Below are experts of layer 5 (counted from 0) of a mixture-of-experts language model. Rows are named router (the router's row for the expert), gate (a neuron's input weights, with its number), up (a neuron's input weights, with its number), down (a neuron's output weights, with its number) and show model dimensions 0-159. Each number is 500 + 40 x the weight over its row's rms, rounded and kept within 0 to 999. Numbers have three digits each.
After each expert's rows: "comes after" lists some tokens at least twice as common just before its tokens as in all text. This comes from a sample of Wikipedia text that the model never trained on. Tokens count by the router's weight.

# expert 30
router:466485469560424538491449500539485513532433460539415458463438530488548551527446499463475455449477478524549550511492501468515469518525498474476525482453542533511484483555493482508471446555439557511454501495579515570462493414517538537542576409495442518533554512530523553498573504500463567484501593418571552479488541572481532552482458550464498491515505491447543534505534472537472438434497520415507512502445475568510536508497479521473461490511504475537506471514461512567510544510442567
gate0:480528412496491529511514433493497510547438500530564528455594554520480457530473505487481495496480499538520456490523493447574511554431527522488536553508465489505485437528496490490477482518502519471554514437511471523544479479462518480432460450493493546445488522500374565523528413553452522423513470572526556562419501478481482514505477479510513522569492516532514541491534517501556472508565509448494446507418523524438505479502496457416524548472520534524420489526552485479415397535535543
up0:474447496489479505422566476468476437527404512453467553421448474476458482519511481508474470531465565499476514459576508467575511513413509568552500483446562532459535450516476514476452453482491492428526453478505579520588531574571544484461525518483512468480496504479500512524561484509466513466567429552554519474513503503515548467525481470497455495552460467456536511562547519511530489500501547516448467439484553516511510532511511373545514520521523579531472473523552549490572457500488546
down0:537481557518530551443449521541426475478477497445527466485522609481529403530457523413490472571413601486512507500540555554487454597529483458480535564507501532432499488490501516487464443507521453515492529505541496509444455486508487528591550420437435523485524562504515518472502522495497531471484520469527511488483519548435518532451456549478527441433453513465498472546464469533477472500538522485520500510528496595495548503512531449467499521543532496556433498547519456457444526494461561
gate1:423464545432542454486511503496476485527513513566513466504556511531560541546538504494480546472477505530499474530447508513468562481501570557510539522593440450548497448524502492547544476474540474526429475538485500485555542500532515561442488485521559460476502463546484575496550456500472446437546502462453455424466476464527498447464566568494510562539500531443446479446529552490473471515432488558550491527501577494446500564479437529500491464447444514568471425550437481523433490475545493
up1:505587540483494543472563473550533475472473505531515535538518524519486544508484534513520528519517481579491503459477505490599508474444511533513473448471514469557474515547528468498458466500486502556512493528497455522461548481460494475401486502541449521502481436526556597514514497393514479418518532427455467567532449487500541461518473489435482502507510523533531484506519493595466420508497487502577526532500480610540507517510519474509604550519481481493454524481565394484418562493451468
down1:537439476491509516502459478521554533515498508568520486506457494451470501522519479465491514514496501511464508443502477485526471488432450529478517545535388452499533420482529482483561492403449573453526554476413416551494507491467459539494439509487554461496582471554475494468479510585471481453578449471524478512574521497514487475499614512608478541528490557487511489511481557516485508476493464542459470559479550523529578564479501560445544443459499453506545520480531508500498463458562470
comes after: ",", " was", " is", " It", " it", " and"

# expert 5
router:461502506549547488452490429483475465476543542585478516504529508543533501533543514531492545443431461471444511519519529440567451535478586533459476531567580455483383474546503480501435500529533510507504546438444436493506475518521455502492463567428479494529551521492540477521525542558479525550488552526496505433558524498554484516497556434436561440509483506500463521430481492547427544444471509421510492511547473487540512557535511557450573486465498471469508509488533534549465524435513461
gate0:423543544538484469534473490451467602524493514480531435512573520507469457486518462467531481486552531510419565450547501477480481488491526479490469509510495485488436423490536517543457527492519475520497540531426451453530455556485544529564451503514406524519466561509572514480531493490502414527465509552436563542521500517497489518568510457539543408480493481427568548481561521532450449478489479498455552497433459567497449514550584478532518470543510474492415540490499536496454568479519505
up0:563471446491507505488549510534465509549476474469552495448477496499477459513505512495534459489476499469499528458450507432487495533524478533525472465487489513503461561543484504506469407470467545497488465453458540570461495433569460497554530523594523463508536518473542461462514506403488528463560468477631546494523445481539529488506496518505422587473432469581488475476464482407475473526496520605499480485510550499478543451462495457543569479548552552537514412497538516555533464515543448
down0:475554527477444488545468516508551466530522447526547485482536431537492417496491486535465408526476529457515495557531598553538537513497516520460499487457452488497440392445470506512488497456468469450508493526477493486523486551502532555529494513539516475481437616525554459536554500548481423465525496516511488535492462436428493550517474487524564514572513527426523574457514527466494471472469459460475520556448429541464531512506536558570514456497418531507497501463532557442530573461525511
gate1:533446490529471537479494555488503503499517488456497452496565587468558498437538527554487549511472502465543534538482458523520462476515511525497536495472452541422484396572540482548452565506478417556475597398469539573479527500410548497481470482480510493533486526450423567426518534534474545458513400504418557470481540461528459485533446453514510527465495532446491537464462475559513541478541546539549496517485465481493498463523515521510520493486545528493433456463518459532493443527497500
up1:470582471453498455474443439548543443493460515582550491535433446505429551481502457490498478472462457562458518449524531473419557512497533476517439507542490521508481513476581517460499481468503465551462488567521531545500464487499574545411510484512550508510451524554528497569519479544488501506497548516461468568546537481518461487501550536489541439531496489522432440530478447514431535524554432542533447436508544523431510510484474523493506528527481547538477538545491504550426595583527518
down1:403497528508537462502488532446577537473517496460506553499520460478505500467512444465432476542510522537492521570482476540553505511527474470574560463587449499434455557545503506516511490470568502535492452487506476483536446539487492474468480449522572510465500465577503515577514497494548477519506499533496504470473514536621496564484451528517503515437414486537488538464507474505513509456480485450434641484465510446409505450620458537497460513491514504457543503495496476432528477504493475
comes after: " ", "–", "1", "0", "9", "|"

# expert 3
router:430450477507457527443487538485457489435523465456508535463475490492440453475510484452477419467499535508471431484503475469495550542520509487378451518538507466550487490526584496499561524490557558434578496562518472512489438558463473471576569430569576560523509482437455503525453559451484525487478495500532506503486566514483446531490528513526482515464477511473459499454540549561550567520491481505517526498450483483449549551522529513511506462541485453544497608532441423525476537521509536
gate0:436537530509524510504515427521510499485486531527547535530468537508495544390550492505460439444456526460529523541514557510503419479404508417544499424498540515495508503578505559521493461452478484513472486499499510498448451431494486462484575539471508502480469436507516487529553553542501465464421457573519468614495516527426467581457467465519554461511534465478496509497536500462516507519475519412587554493520431502470472535395522491507527521543498508490456528510520487591493465505511490
up0:448438515494511536572466480541519448500494484522488550512500470472443469518457505512443501445514511465455500494554563460498467473552551492510504451525514531471452418537495525526544459496545402543479475454493544433495457503535535400492526534446536538475515447490530551490499422489528534463480502442550537557511429506454452574521470533495503584512531476517526492521451567486549448591471516527447479468604427451539567506524482493473450534535547483497535555568551474470496539471472539
down0:577569437505498516472488554478508502486434503426549488525503458493486526457426423504495500508511512517528516499529481444453507500565494536462519506486504493487510476468475492433440521561447487436473527535576445469566562452536511494521361475585449552499608482584529506504487452487525521518524461517539507463473539490571492531564509495521469487496516459498509486520437493494496445557480538551477531520501541539492445541470493522486549566454428518594469469488420484492474555474544460
gate1:499506508447538529434566464428476562480518583501501517510478487528492512544421455578529525432400457538465570473488535534475479524509483474544467495532519508394467484560490452411521521528480554490490478482463550512496437522510497522521511555508577464492515434574512483558538465535550453532429455518501495471446529485508501483459474508488506528491525460518454474524435482519526507587549544509535498446530518462530491507475446551423570453463548529481476449454586502533491553497560543
up1:505511502509537436497480539511541503545545543515436553524531548562526516493565578538425528558496522570461535455514518500493407599510499419463552481473507474523473554452548436509481499516535495486500501556533536483426499507551493501564536503477550581488473507434517424418466494479541461460420535460456490486464502391506516511531474447488517496443497511519466512545478478539491499447513501448508479457527500560447453537563478484420476508533461513454456477551476582488529476478554466
down1:496536503494506570600473453468496499510500503480506484515490440464558496449478558590582498529484528480516505439453554511495517448547490573491574489472445459423550525536497533510462525539477459493544518498443522475473450446530486393466541496440444516553458545523424502468513538583526526496436482495473467497512538462501526508497560554484589535535501464550572505469502540516499477549428469552453501549474482438568499454441618499475495460518478458495497456502485522463493532524487484
comes after: " of", " in", "'", " with", " to", "."

# expert 20
router:496522453468440490527491540443544480494569496459582539539522583514511560511504424489486558582483532478463491476565537456554541510437515548480536504449494552440542499471514471504500503502511448564404544424488503589496496487498512470524493587534464505470496508465442467428477553460567551503526490445431469488449486499524529531503458537500463448497549564518479507552470437559556498557529526525439509493515501473540454538480429488477529458452449483417540510434494504543481483496537549
gate0:517441502561586480489476498469551507512543495532518565519486499517524467438525480477586466531509448518537466490517485453528449453490540499602520482530479491526469490524528521542568562536513444476510465483469531524536522547498559485482431489456542473431456533506454575533522469486513525493515514429519531432506477455443524509495473515513491539504508521442521450480544525521461424499540538463523465463482422380484584463411487497495541557478423507553406549485537526502465456439528570
up0:458515511499412505506526565498503507485499569463621533476514529452494501517547537450510480476559575501494473494454477513532487481558445492461535501480479538470451565523469494426504499502506534595468458502508552553541560478425490454470501550549437380513460485546553465523496503572556457510456474481446478505480509565425492506475549452543510459516457404467521515473544491519481484500515519469543405459505422483488516510492535499531494438506537528488482490522431453474484492541596496
down0:431480508480557511450497473520573582427482483521437546467532506480602497516409480465557516471500451582517579559551479536484582505482496528545515453462505457453494537424562486555503485512570533467437476481521443505556473535529512498495456512482486492496464545531523539440540514421549538494494460466486499477506442547454453484558502474524532540477476460452493428436537490530419485498531482499490500552445446439463558526543465477516487545541505499518539529432502559489524507439535530
gate1:451510496516624512421499472520483463500413503488524550520489463514580536534473561479545504540488476550472471517515565450439495471516509513577526466532503500581443448499445540509514437526460513453413539517478486505470541457511473464447510416455444476454491555524535545437515512454582514497563503528471522476495457484528573509496517523468445463485485518501492544472566554497572490548571537535432499491491514476541528442523475543497544510482515529523495474516427429521454422428481517
up1:533489555499506475484505535496436485531530559461481533511539502425565433526501500487517491530573423518423429518551425513463566528521465535461474497518510528454512485484542477556474555471510502594474512486521526447505417464434522449484548496510453506481478533531478475469582507524575453486511402558490490505529510534539476479521533511571515485422474514559502553502478385526511501512510540479450532525514521495490497490542469487428475569479530557513471479408531484496625475482505458
down1:472464419537456517456508504514515503479534520492521572487551524558506551421483470531428419478498430435491491546529509550499519491462470532482426508548508495504471409509505509486526560504535545495529510561575474465445463504550546410469532486488546471492484552491549576507497536504441468487525549461509548543405481424538428512462490503498541359519521521479375491540532487491525507500532553515454557506538481476492504538493541451488523529496512498487511475462464530494578547525508471
comes after: "\n", ")", "0", "%", "3", "5"

# expert 26
router:531504517555511466492518620578449527547545512540590520507491542463500512467519500465439530534491522448487442530460529490501479515461477464560477470456520531449549492499453514477556437450523551474472475443441438486526575504514465440535506509550516443484436513451488456507572521496496589464490432445449542440499480517451505472494441569520467470492588490523455469518474467488443546454520498454489528497552491476514517550473565548457526538503573486504537448427517482561473543495417513
gate0:529509538553470477516477516461525494528425517499527470426534610478438517498518573439467587494488489489515510537523476429442551425464527487553500518452481544491552482427464492468542499493522519485522509461533533547535436513503484485508537553543556509480464495488473465473440534499525590497544534508461464488471448565463505457516507534540533512504489586546452521562523473567464574465501573488455445480458481479413437450553510507479487487554503515459586507569517501471450442525457563
up0:491469424467495484482488551470431514534579562412502547461515559470453368567518499475506515509525428451409492515539543493500530473471523522410554480572469562491512499492505526504558474587521492544575433497506446508445552497528531516520555533536505603494540490475527508435434489471593510510523505527525501487531518419527532506499491550533540521473476554497500434529507528505495486476509459512510430504466507409500481475520529536523495471452515466501449502500488461569474468491503552
down0:512527498475443494439510493488509544528547515529473486502505428530421506536477420537526484544547516533480477489534539537544535494504527457578479466509556492532416487542523494487557488469546529535434431456494514473458477484522602493473552523505480498590455547476525536427456546488536495507473492509575489528500461444488503514495500478483477520484468484496525434535476529531467429427388546492531521466491516442585544576522538455524503601430487520563475450516495551449415512482448502
gate1:538427513510477457546512518533495498469538494509513545557546534519521504411463567552436473506533550506506526428442436504478516488566486521547576487532473533483478466452507542458491545557518569463490460495480511526487477515552503479533531547475459576497470480502563395451473503535561528534526502505502514458507411507464503476506463515463535493535543438525476473517517532551492502595534536462439523508487440514491419560533574492410430546522508520414444520556509468521453534470438550
up1:446522524463508512553537537572458510570425525471521502522548534457472500502602454510477445474485448510486489568487547500514517488385555502437399521456451537488514506529484497513439455447440550531522546563503464502553525456542580517523472467466530454453496463517455611524492533568494459477481478459548532471492528553483510580442513495535498522494423494438507495489549464453578496432523510545509517540501492520506487506484421494543555507493490480560549509488571476444516496494531488
down1:421488530539533492488463451478477494541458498487503508496500446531529511526472512500524524573462471479522543526480529471550449570498538507490492485563495511572503559433488488576492499506520515453534557512481561500469395491433494512522485501560555390509491491535441556515513387365557458529472465530533452528477584481469485433457487510503519435480440460491450530484510514529487477512527547541559431514522560503541519484460503540579518466570459467498440488523517556534477510473520478
comes after: "-", ":", " •", " /", " Genus", " Synonyms"

# expert 22
router:432497496591525484504465511553466452525540478526463544411516492559539536474514559465505505488539557496556506503516500469526483484515481496566495538481546467560486498487455573480456519469540490509530586515497509490498512455535480516466505506470471555396541500466534533519505532545525463491547549454543466513561466541493515467487489451525425551471426521549520519467440486507501413488483536527425516433523449472532427439562390519476480545487433535518482561430483530383512525522477474
gate0:500486489495516509457482486477508456502502469519575482518465530473520508467514462506412516441486525517479522512478428483506546487541424499550503568477522550461486472439497566549519508475519528571555543557559517622479468603546465455501440534518520566455457473490483456515470521484457464505522404483573479550571433530501514492553444514493561435457509508524462433496494492473503434467472460523504538522484463571472452546534522513477456551558519494614444492482442487535519484461473475
up0:507494476495377509527495466463460538487539475562493494488421537473505503482511463503415489436491479558480515517444476509549528548520534502503416553502451576469509476556501462516487542477472547493552539543561476554500426500521423579518533489473565576499511478489481527544520444483413571510515441482510483492559434546523488533500503465426412507458541519516582482489493494527495471516468526513472547522478465430553508531554514446600576465510471522475475527498506454499444458547524483
down0:483489552571541512460472443535509495465474525561508505521491452470509593562498471477463492475491597457499536511494448486460575494471491466429547493474475482484571537491449527471478537496478531450392412539522505507542539446460509475504502598563481524490511436495447465514466408542577498527503496506519463509562448528557519491468503430553565524454519497553473467515439451534596483477501508515527580478481471567457542518477467548509449539470508454548514475430482522507515465514475496
gate1:479560455499517484492558492482513524521523518443482504444600483497517539516517528452459469495537499482486499473570480446548462546537545473480461493495536479472480514546449519497469529487483511473473492531429404515457584491548560482479505466561429514558533511563513557527436511476432508542529509455534407533597479534492527474496445510565521520518513535484534480468525534525514478529482457412536504440519530479503440481461426502435495547514506530461469543404519413512467451514559393
up1:426489528490550506539453502585483537483484527467516503468471466421529523500448576474504462508483549532468404566471463517506411523536527482487532475505425561498516492590490445552465455552476551528522476469500508474516514565512571450477527454530463529443526519555525551524507459513478557469570503506566502462458485490530532469508494507539544540467518570484537431608431583581502535420531491497455508464462462439503469485461492512504459504515514495436552461506497501556486494489473565
down1:535501427532492447513428491522477482470526512556476516462512509475489504506567523559548507449472457531521481505525471427499534471533517476525572561480572451534448508459499455538444495574505413440462446557486504589517515424535518476495489490490508576522459486517542556492467501525504488494507586481579571544499399463497546440591545521531506444507509531468543464461535459578514432465502471497463601555472485494552504493549470477481525448456450478531439480458500491480498485475528477
comes after: " \"", "-", " the", " (", " a", "=="

# expert 17
router:510485496459513443493512511516462423458498533544501511556493597550569509490554557520519552523498527496476463506493460521521538507471428512556471442573528465438453502551431564483465470442518481463492602556453487463446541450508505511500510549520509439511500575482576502519477447512509483480540508474493456502495487545487449487516560532470461557539464499495519460506471498508512468562476521458550453453542488548488500525518524583505449407425498524487514546496579562416494419460433443
gate0:494524520514448530422528526482557490496510503496537468476517478470488531470511518523519509460439506590495494495488480539506506527464502484426455440551473506434489458458458616481543585528583479521503455546510569454505504502447497527483583500480429495540508493458492527453485535511518500558507477539551480529614567550477577521419406431524484466520534477491512503520486518526476455525516463493440526417542477472515481476448406439513582520488524510518482508525506497417567540512532464
up0:469526547508521464457494503446434588505454532487427485512547514430554499494477445450492518521530478495423444519493522486499566488492487562507526531486543467483539552443544448527362482507444519573451555496540486585545481543491565541513429466499481479505523490463551475497519489471460484569520468512489518448446555529467518534507525528580459458509462506464490447505466463519504522463436487613492507498529528518445572520529541471446478497522414526563451462497545532546446474480493516
down0:478448541458461510532488451490567524493461465445563507464488527476560485448465464482495510497551515513566493471468531524574439552541514487465454483542376548476474570484415491506536528551563471472488516515561552467536535518500490508527457525483465469431456527522521437491472543506519546598468530544519422474525513485469559441503401444492473482533515477480457524549533528551510531563528514529524459516491554525507459496439519460563438533475507481518516472572526449452483529419443548
gate1:466420461547504538522411558474447552537400478548540536513571588465459541568426463478432584556472563470518495500567472508523528506478470438453456496464492521488487497512552504492535516500492489468558526487513481431505468533485568525551546575492542528529496462492451399460470482557479421500505482496539483487478525417524513463561520520500511520472540470552383435493518542497525497503497452461552509498470556480548474472490529472501442466470487546543519526513537459519502523518477502
up1:517501546511510504516450477567593530515459511472513497505508506508527501530595509559419466478443521456515556431567507520479446449496556539459515572531439530464493482520410507462503554497459515483481534465473423479560498514495436472554517488559406550459516479465478468549540497510495500520448478501583528550510476538461490483430528482564517569548511465554508375482536521492502416500465456521497498549546462552500514452462438485534506477544516496433549512461519497509490477475491417
down1:431476502536446501468490501436462500505518566476532514489487512470469491486428477475437556488456506516439567527504468537471569513515440485586477500525520480531521475501557520572481524458451527491464414456521516564513426565490532565516518599502479516497450468574442466465468457549491442454461517499543488465505508520512562549557478542487555478510451511397475501597472416503481496473531573520489488479423405493492529503513515553497438506498553530518480500534564519515532468488537546
comes after: " |", " (", "-", ";", ":", "|"

# expert 11
router:477505501461567428453526468513462408441481492445473471459470441509458515484537486447463424557518478539474429523523427546511552525485553474548527433424472478556483435418477515469518484584495500545557493541471470508509540488545498534557550455469587523451522450416457507525540546456516558532496436517530519550491538586551511494466538498447443553488494521522474526536511462525512467476512513531539572530467486529480569536578476477482539518480486515486549484448475442493513525544495538
gate0:521468592535518561488465533470507442475487530552473545564468540504462468565547455482458483499551450452514456471496523519560509528537506541495521480447494416529432468485525548461504458495462479569491513527583456515520554542532533467448483548459466503518544489516514536548438559512473493447497450561513525497422505472529510542476455467493488520517482429519538476509508535454578428561504441483470570570484525469507504479539539492576526542452510438438529480528407466474543522440429433
up0:536482543469421506512520528421457538493444558445473489509553521524479498466495574473476454503557465497521558458521505497522507563486492541543514527451361489469476423475479478507541634485550441552553441587499538464504508500502586552444516567519522486504520485474515444530458535467442543474482490522455479453472521489504530520434514506465432511476465503464510515523406517475525488487549473477540483450514552481510501564457457514501442488501503541472571517478461502581571502486511467
down0:521513447508562453444520500483555418498410446456519486502496497490543482474521625510430400569520464531483486464453450470484498497543605517485483496458477495498483512536502566481430503555490486590547423488507507454596470530536577539483560565463540473443465474437545539482498524475475525518488425491458442486466498574516491527507503524482474509465476493590456476515484558464516515525527501439514514480522487501511473540492500453528526437535467475502510546503561524534550542484504445
gate1:531491411478478496479506381528469442492543614480545522498541509515534467440470469489495538544502427505568491514452503500532502518457440476494602509526435544412463502498567519518502467466546480460461491467585514499444459527515526398415517537475569512491472461485582552507538486500462577484565463527531475548490507481525507432495501500502439604522496516526558517468516474490514512488489487425496546504493524468492555463492439505512500484490469522523490519439506574488497471433522521
up1:556545476524433514485472453376418496459488528493472489504513531494488412493556507474544471551563483484513561470437477492524532517501465486556486428511436496535537498480556514495486486519417562476435480472593540452511477464486434430491490543495545561473523484491471555590502445422562493485531506556507472496480577450482482483502515515499469573559541532568512527388525526530528523482533492491470511497533462486517559527501454497541554502490574452470529495459516517469495503455565525
down1:530550560480603483444477496516487428481553555471436500501467516511494459556578527475518476555546495522483530452481526439515570438489499426481551482497418446556443451488487512488556532489500421479479538455517435561555498465521482477434531530467496553426511447471487456548558581523463437550450533540533526428474515531537459509489507439463524512536501546541500487520529466495540500518501481450467442519488490524551459500451509558506476493521452428547557504494591543551503504455501470
comes after: " the", " a", "'", " as", " of", " was"

# expert 4
router:534476400529556511499503569495473501485488452515458521540453494549490515530541493449529558513484461486511428499496493527492599475528536475454502435535497432506496503517537495492536517475473549409504449495485566478444531477478530524522481488553544486534493544503452569499489475503564515410598524442446520497432572525542437442508481559464422546525428497520575466453503510537549485455591501502552503492474527519445558493500530459526539477475546407527520455440518540515506503464462545
gate0:454503527492451499545520525527442527491473527456492462556499481521538474575475476530466592526511523456456478460480526452456482574514487528541461589558519483588573488501472509477528483515501595477433509519522519481523525500483453497479558560488529494455463515486568558524486457550572532438517446502484466478494500465426551404526448492475569521481476442467516409561471484505486526434550578465519460461449515443539483536519516477499478505537515492584596534528555465510452488507472477
up0:478512536549404511472528469487452513515460471524503464542500513470415500538442511482512468502529505530562493463467505529481473508603476547536530450506529495426490521579506560514491484556474521479501500490520507483513541480528443524507533407527522463557591507474523455518505526520493502428506534549438554503472444521492482533526495473442486532513436406543558513491450499531475451483526446492496467504582433557427488541534500429465515522507577571463466532501561517447507439608564466
down0:532506623543458506480451513433511523472515484463557518429447487559549481499516473501447515434471476517449519431544510522452492497542525542443467548504522479522555567432464433504505548503527525460520460471557433499521484462547507459550523509500540545510455579588563535539512477559503464548566500464509503443502507493490486478484452478464566473507513521490452536493503528496605426526555555508533467447455567487443507564498476450486458484423515495464472541574475476475452518529499451
gate1:531589457463471472413467563509500443509505577507546495477538469485466534506534464497512610543485427500461518490524466505543485453529470472487455513554485474445466480535553559499507498558458491567531464497512539531505511510445482485463497507589510554506437545529570459554482438485464500485533519491470499594497487475525446463471510535511534539467530478471533529511526526529493529499435486464578490527464407524502489573482485478472508504431447461494449398511581429529548439453473435
up1:500515583477504484529454549530528489540507525572464530456492469445471433458524516466469512506599415491544461497483551457495532493504463474548452486500523527550521524496445533533446626502450558474499492586570464512442576474472516459484522539543448572530477474504490494506450498471514462543528523517514521480491477487551531514486514512540557457446581547504554436453505470524546530510483515484537479551486427508524515498506517425440403497483454473502562499487541452549587488425467526
down1:481460558510511587475500556571518550576578525528568504484483494458473505534504510529455462498481456594507470487463532436492552497487484465500437473484520504530466546542509473495512483483472576448468416460577512518474491493479510433566471528438536465532511491395514513511604599550495525469513445495478523490440498451543436479576499526561521496493451483539504479488482443538478500488465536518535421467490528452527514538533509495462423505494480416553523483479519482544472549430472468
comes after: " the", " a", " The", " to", " United", " at"

# expert 16
router:465521546514462446462505465487463508523490525509534545592555572455451489461518504450514524504473467450456472567561568502572457540551465524557599503571497491536444501501516519538471528450597468451454518462563507480452538489571510506493505555496439481501487525510420421457531456538526472572459515507547473450522509546499522393421525560514558475490489518526427515516531440472504504494521583487525478439514452478490446479485474495432485497423487474490533437494490492525510508496515491
gate0:464494569466508461519532477563536533534437530551457472470504497448530528502480439517545488533513555549436511435528478534509451590497527462499438513416492529457537538559514496506493484616556444486496522455467506502471551504448498485499575448437499505475474541544554367510471549477474496566466454523533492453436577529513511524500507522466485446498596508454475498440525443518527423532521482511472536531443521472530471555456535491480536477515473498519504494581520469444448457489469497
up0:431523558544503523498525479486487497573526531532560416515469512523550562510512447546486477500524520494469452462525527492448499489465507534457542425557575457559477476522494502459483393499558453561534502503542465549544535437454507416466489476440543515557475495559452455509540531473419496533453501449506511483476525491504523473499558458548519429526478542507517493515520494493598499494420506486508584480413479478529522527463517535436459539461544509499524514419554524436506442546445537
down0:546523395510438522499408540491521538529542511541547539463420475449546493501477547518538480493459518432525491510531492477519534537493518481541519480475506496491550491484491596509456479527447559497515498440525526576475482548513471495481448541517495499580522390487489478533519455534569485468519516508450522525588536457464382545511420506510402484506525495532497467413450558571446510438493499522407477514497542489548477481513532477560529493492484506503431516495439518526536528495530506
gate1:463485501503477493475490530516566481444619518535494487526538487489495510517557504429507418457525537430467467472464496443509459470520442514511492443558485517442455533511529503471487493504508543497479581600454481440557544525458484443504477499520569465465534492353457497546477512420567467572464475464425493500464490482523520493467512492493516533572461527526494458500503512439541503525464490528482559485502454429528578497536543500494494459538487631486483530501489514550475502550471504
up1:471562540504458518539531519512588514486535530507440500474522439580494499505530428491519455487512549490525453566548547484528548533490486518493480490498430537379467572522533472472462492495512471500511504620471460472501523459462506433493525515534471376494499579523504507544477465537462485569532543512522550501556535432490477509497433429492499486498417458502420475530504528468526471548479580486520541541539495460426482455497443512525524520454432520490489445463509527436500548501479467
down1:457527557521459554509469539504579518485534478554443440542501502451415515509475518504526437518511438472550511565482547448433510479523578542517499496462492423473500402458493536503526508517532458561532493466498480504529538463506485520457542501505501443507467490434512561500455461465573496484500526429458540577486572538428573503465520589453506514546473463540570486549493472506463512529506480438591494438534430481472532459469508527486463456449440527523479551531503481584515478496489547
comes after: "0", "1", "2", "8", "7", "3"

# expert 1
router:591508494585510490425517528518534460463440453520541496534427515476485438559487571572552525515489449454471527505485499461569520454503495547454530548524594422465532503538494527431504521527509489509533525435434496456477429469560513519457480548512538572525476490454599465477457468544452499490562443532482449494543532478494541507516496459446536560473486502469479501484547430467468405449463488446503537470527468487463564535553448524456537507464511478510489549528518525530519464540458484
gate0:498539475523488440548533506455477497491462533372521571493498504546522513469567468423505509461553472462473491600506487444518462495521523446518443610448478510426515558504494523571493466490447446474534491483506529577446446504545466494493546554521457554390483495508530519471481518463507477525511496467493473495569492445497547480544507543486459487459520463515579495439523480469468471482543523503476543527499525521468448488442525511496551584500535441573538534536521470517546477415451551
up0:492535494451460449479539506463507494539500458524475444473452479441528574504562522480549521490482491547487539477444510482516506523521449490447496549476453475459517571518548537490521561477582506507457503500425518495482512526480532644535486484454513553516481574478421491511502518499548472532521503577507437490461416519591539480499451469506487419507532438564496457540528506552478494449545501504449466487476555476534522467462454522575539479560523514519528492424507437483418467593501538
down0:435387558471591511421486464533485481449501449475470529520521459488453480534460512405508531509406506422571539427483478611549566476436486520495509544488582492492500523475568482456520519484575543531578487521459477470531504556511478469509523522569461463496521504513488542466473552547484582456519502472492485525485522483407561458488438486526523534524543586486469463550518547484494487536498507489487468523483485455503479492480517516481504510454504511457525582535496473478488512511550438
gate1:444530486478500450468492511484537490534476493494530439496456598417502515482506515527537500462455492556528502558451528457500417468486488401446523532441512427452428512457514615537456484524527505544479524527497455465551579507547493507500481475511481475535500546511494500491514531555468548487524475546538504483435478508495520456495462526573482516464604461562534444528507466535534502440529464468593531514437520497550484468509502463543494466439576482523513432525512557496524557452539596
up1:559465491494514500461564527505514518548519563499517454517490476465394486513511484490469521516511558491520489464448457542457497479417500480510500555502494485493483495491481472489570463548504424469494452576457588481556465605543494506496520526533576419556365465505482476563440532505515472514466552502472437550517438526541464499481494467470505444455496484494478539584553486506543447493459563530447514529550544461508451563433460556503555500515527495536452473524552486505501540497530436
down1:523453526509428497443478494613403444521464535554520541402492474502495450571530522529535476386490477537552504446472523481504518559452469436504450480503483496515502560537502529448546495521529426517501494511500523489448536518406476513479476543484481488456509483498520525473502483512561509421457460519510491529509550494480458514603516479502510495503505486421519519483591546457433542493491542506501489554580532568550517490515491482554516543528558417457493528545495448502494444574485513
comes after: " |", ";", ":", " /", "′", "|"

# expert 6
router:489522490608534477507569552457520501483506532536474486476436549532476469491546506458523501600583491515440456446518485457481494514492447531473574551568478503488458511515463527516591523474514467529559513507450471443469463501517424575444471519464401505466472493469456439507488506546469567525482514562575444480542445551545518499430518487443533467525509459488446524483585442476503525537473465513486506482542480474445503492480410502498535503462466555509517544548538561438453526499497472
gate0:446493559433452555496461477470555504550578600489506431527503430557487537473478532513548475510553524501496513508470453538436476529544432465549483475523556478473504548514451499458512447524489512469484485478530507418456531515514503473493573501491521470504473507497456506563461545386593504572533514492453500483498458492569548486502514555452494480479473530430500501515505539487476579534528567486510478474570462529503522465491428529411521576487492490414474484512524594547542549487506472
up0:604463536594504514468531506482466552503482470500454478522544555554447481543467534479503463530532596511466504513496460515512517492552487439526505465497438503583537474510454487486521388466551444550521395542524481504453511546407548469431484479521502491472448474543498525503456463508504448503499516516520506515467504461479459512482499499535420439507482521507459449519540579433508538498464501571522621515550555526460472549473506516440505542545497492472538480538515483500492502401549521
down0:501505497504537451456514492464526486474528496556585513471474552523390542526561491476495494479497416474391471443506495480525515526509544534471550524469500494547486509569465449577468531543530544478528429482431507557484457518544515523515431517563436532487458498467505483462450527454494578451527501442547462518528455483457507510537498509461563516444512473521390536454450462594559458490578499482470521474464610534491506478538474453525516459484487457519521526534511514497490520561509556
gate1:479469489519468484521504455449459597449473548607418454412459430471479546586417480475499452512536549534486518504521511471542451546450509560513484511487511463488513524518494496536483492503530565440506452485477508522500562494473450553493478473526429533465509489533542464491486525515536538513518484516532511469492497489490453568484523509510522494538509514445486614534458458541527507538476551459562516524482543500417559456444533538440496438483506461498485560487531630527455410530511518
up1:492547534531545449458550496529380483508518531433522467474504464498520494452517496500533587508456510538513584484478550561493430534457496464434485503509455557504519503520456464501497406513553529500553508471467512527478441425486514468573591500552535518489415419514447538571494462540493453586493513480501489520490544491493483411520571489501471514515455518471469521470506554511455465540539485458508472485487528565506518525492453494518507407556547546462427537521500500603493481509464497
down1:539491488545487573540548538468475467485526561534485530462490545478482523533521541515449359492501451591457475584510500471449456484475418477503483580499560529534488416496506512536488483473463464465497475469443501517473508538484457482515451498488500539500474554474573453465441554499550505493522525481462484496503476498495552459495466455513491550523547504490535429481566573500586510498537493547439535436466461516414461492536466448487450563488449503524522500500541505445579569468579526
comes after: "2", "|", "\n", " in", ",", " January"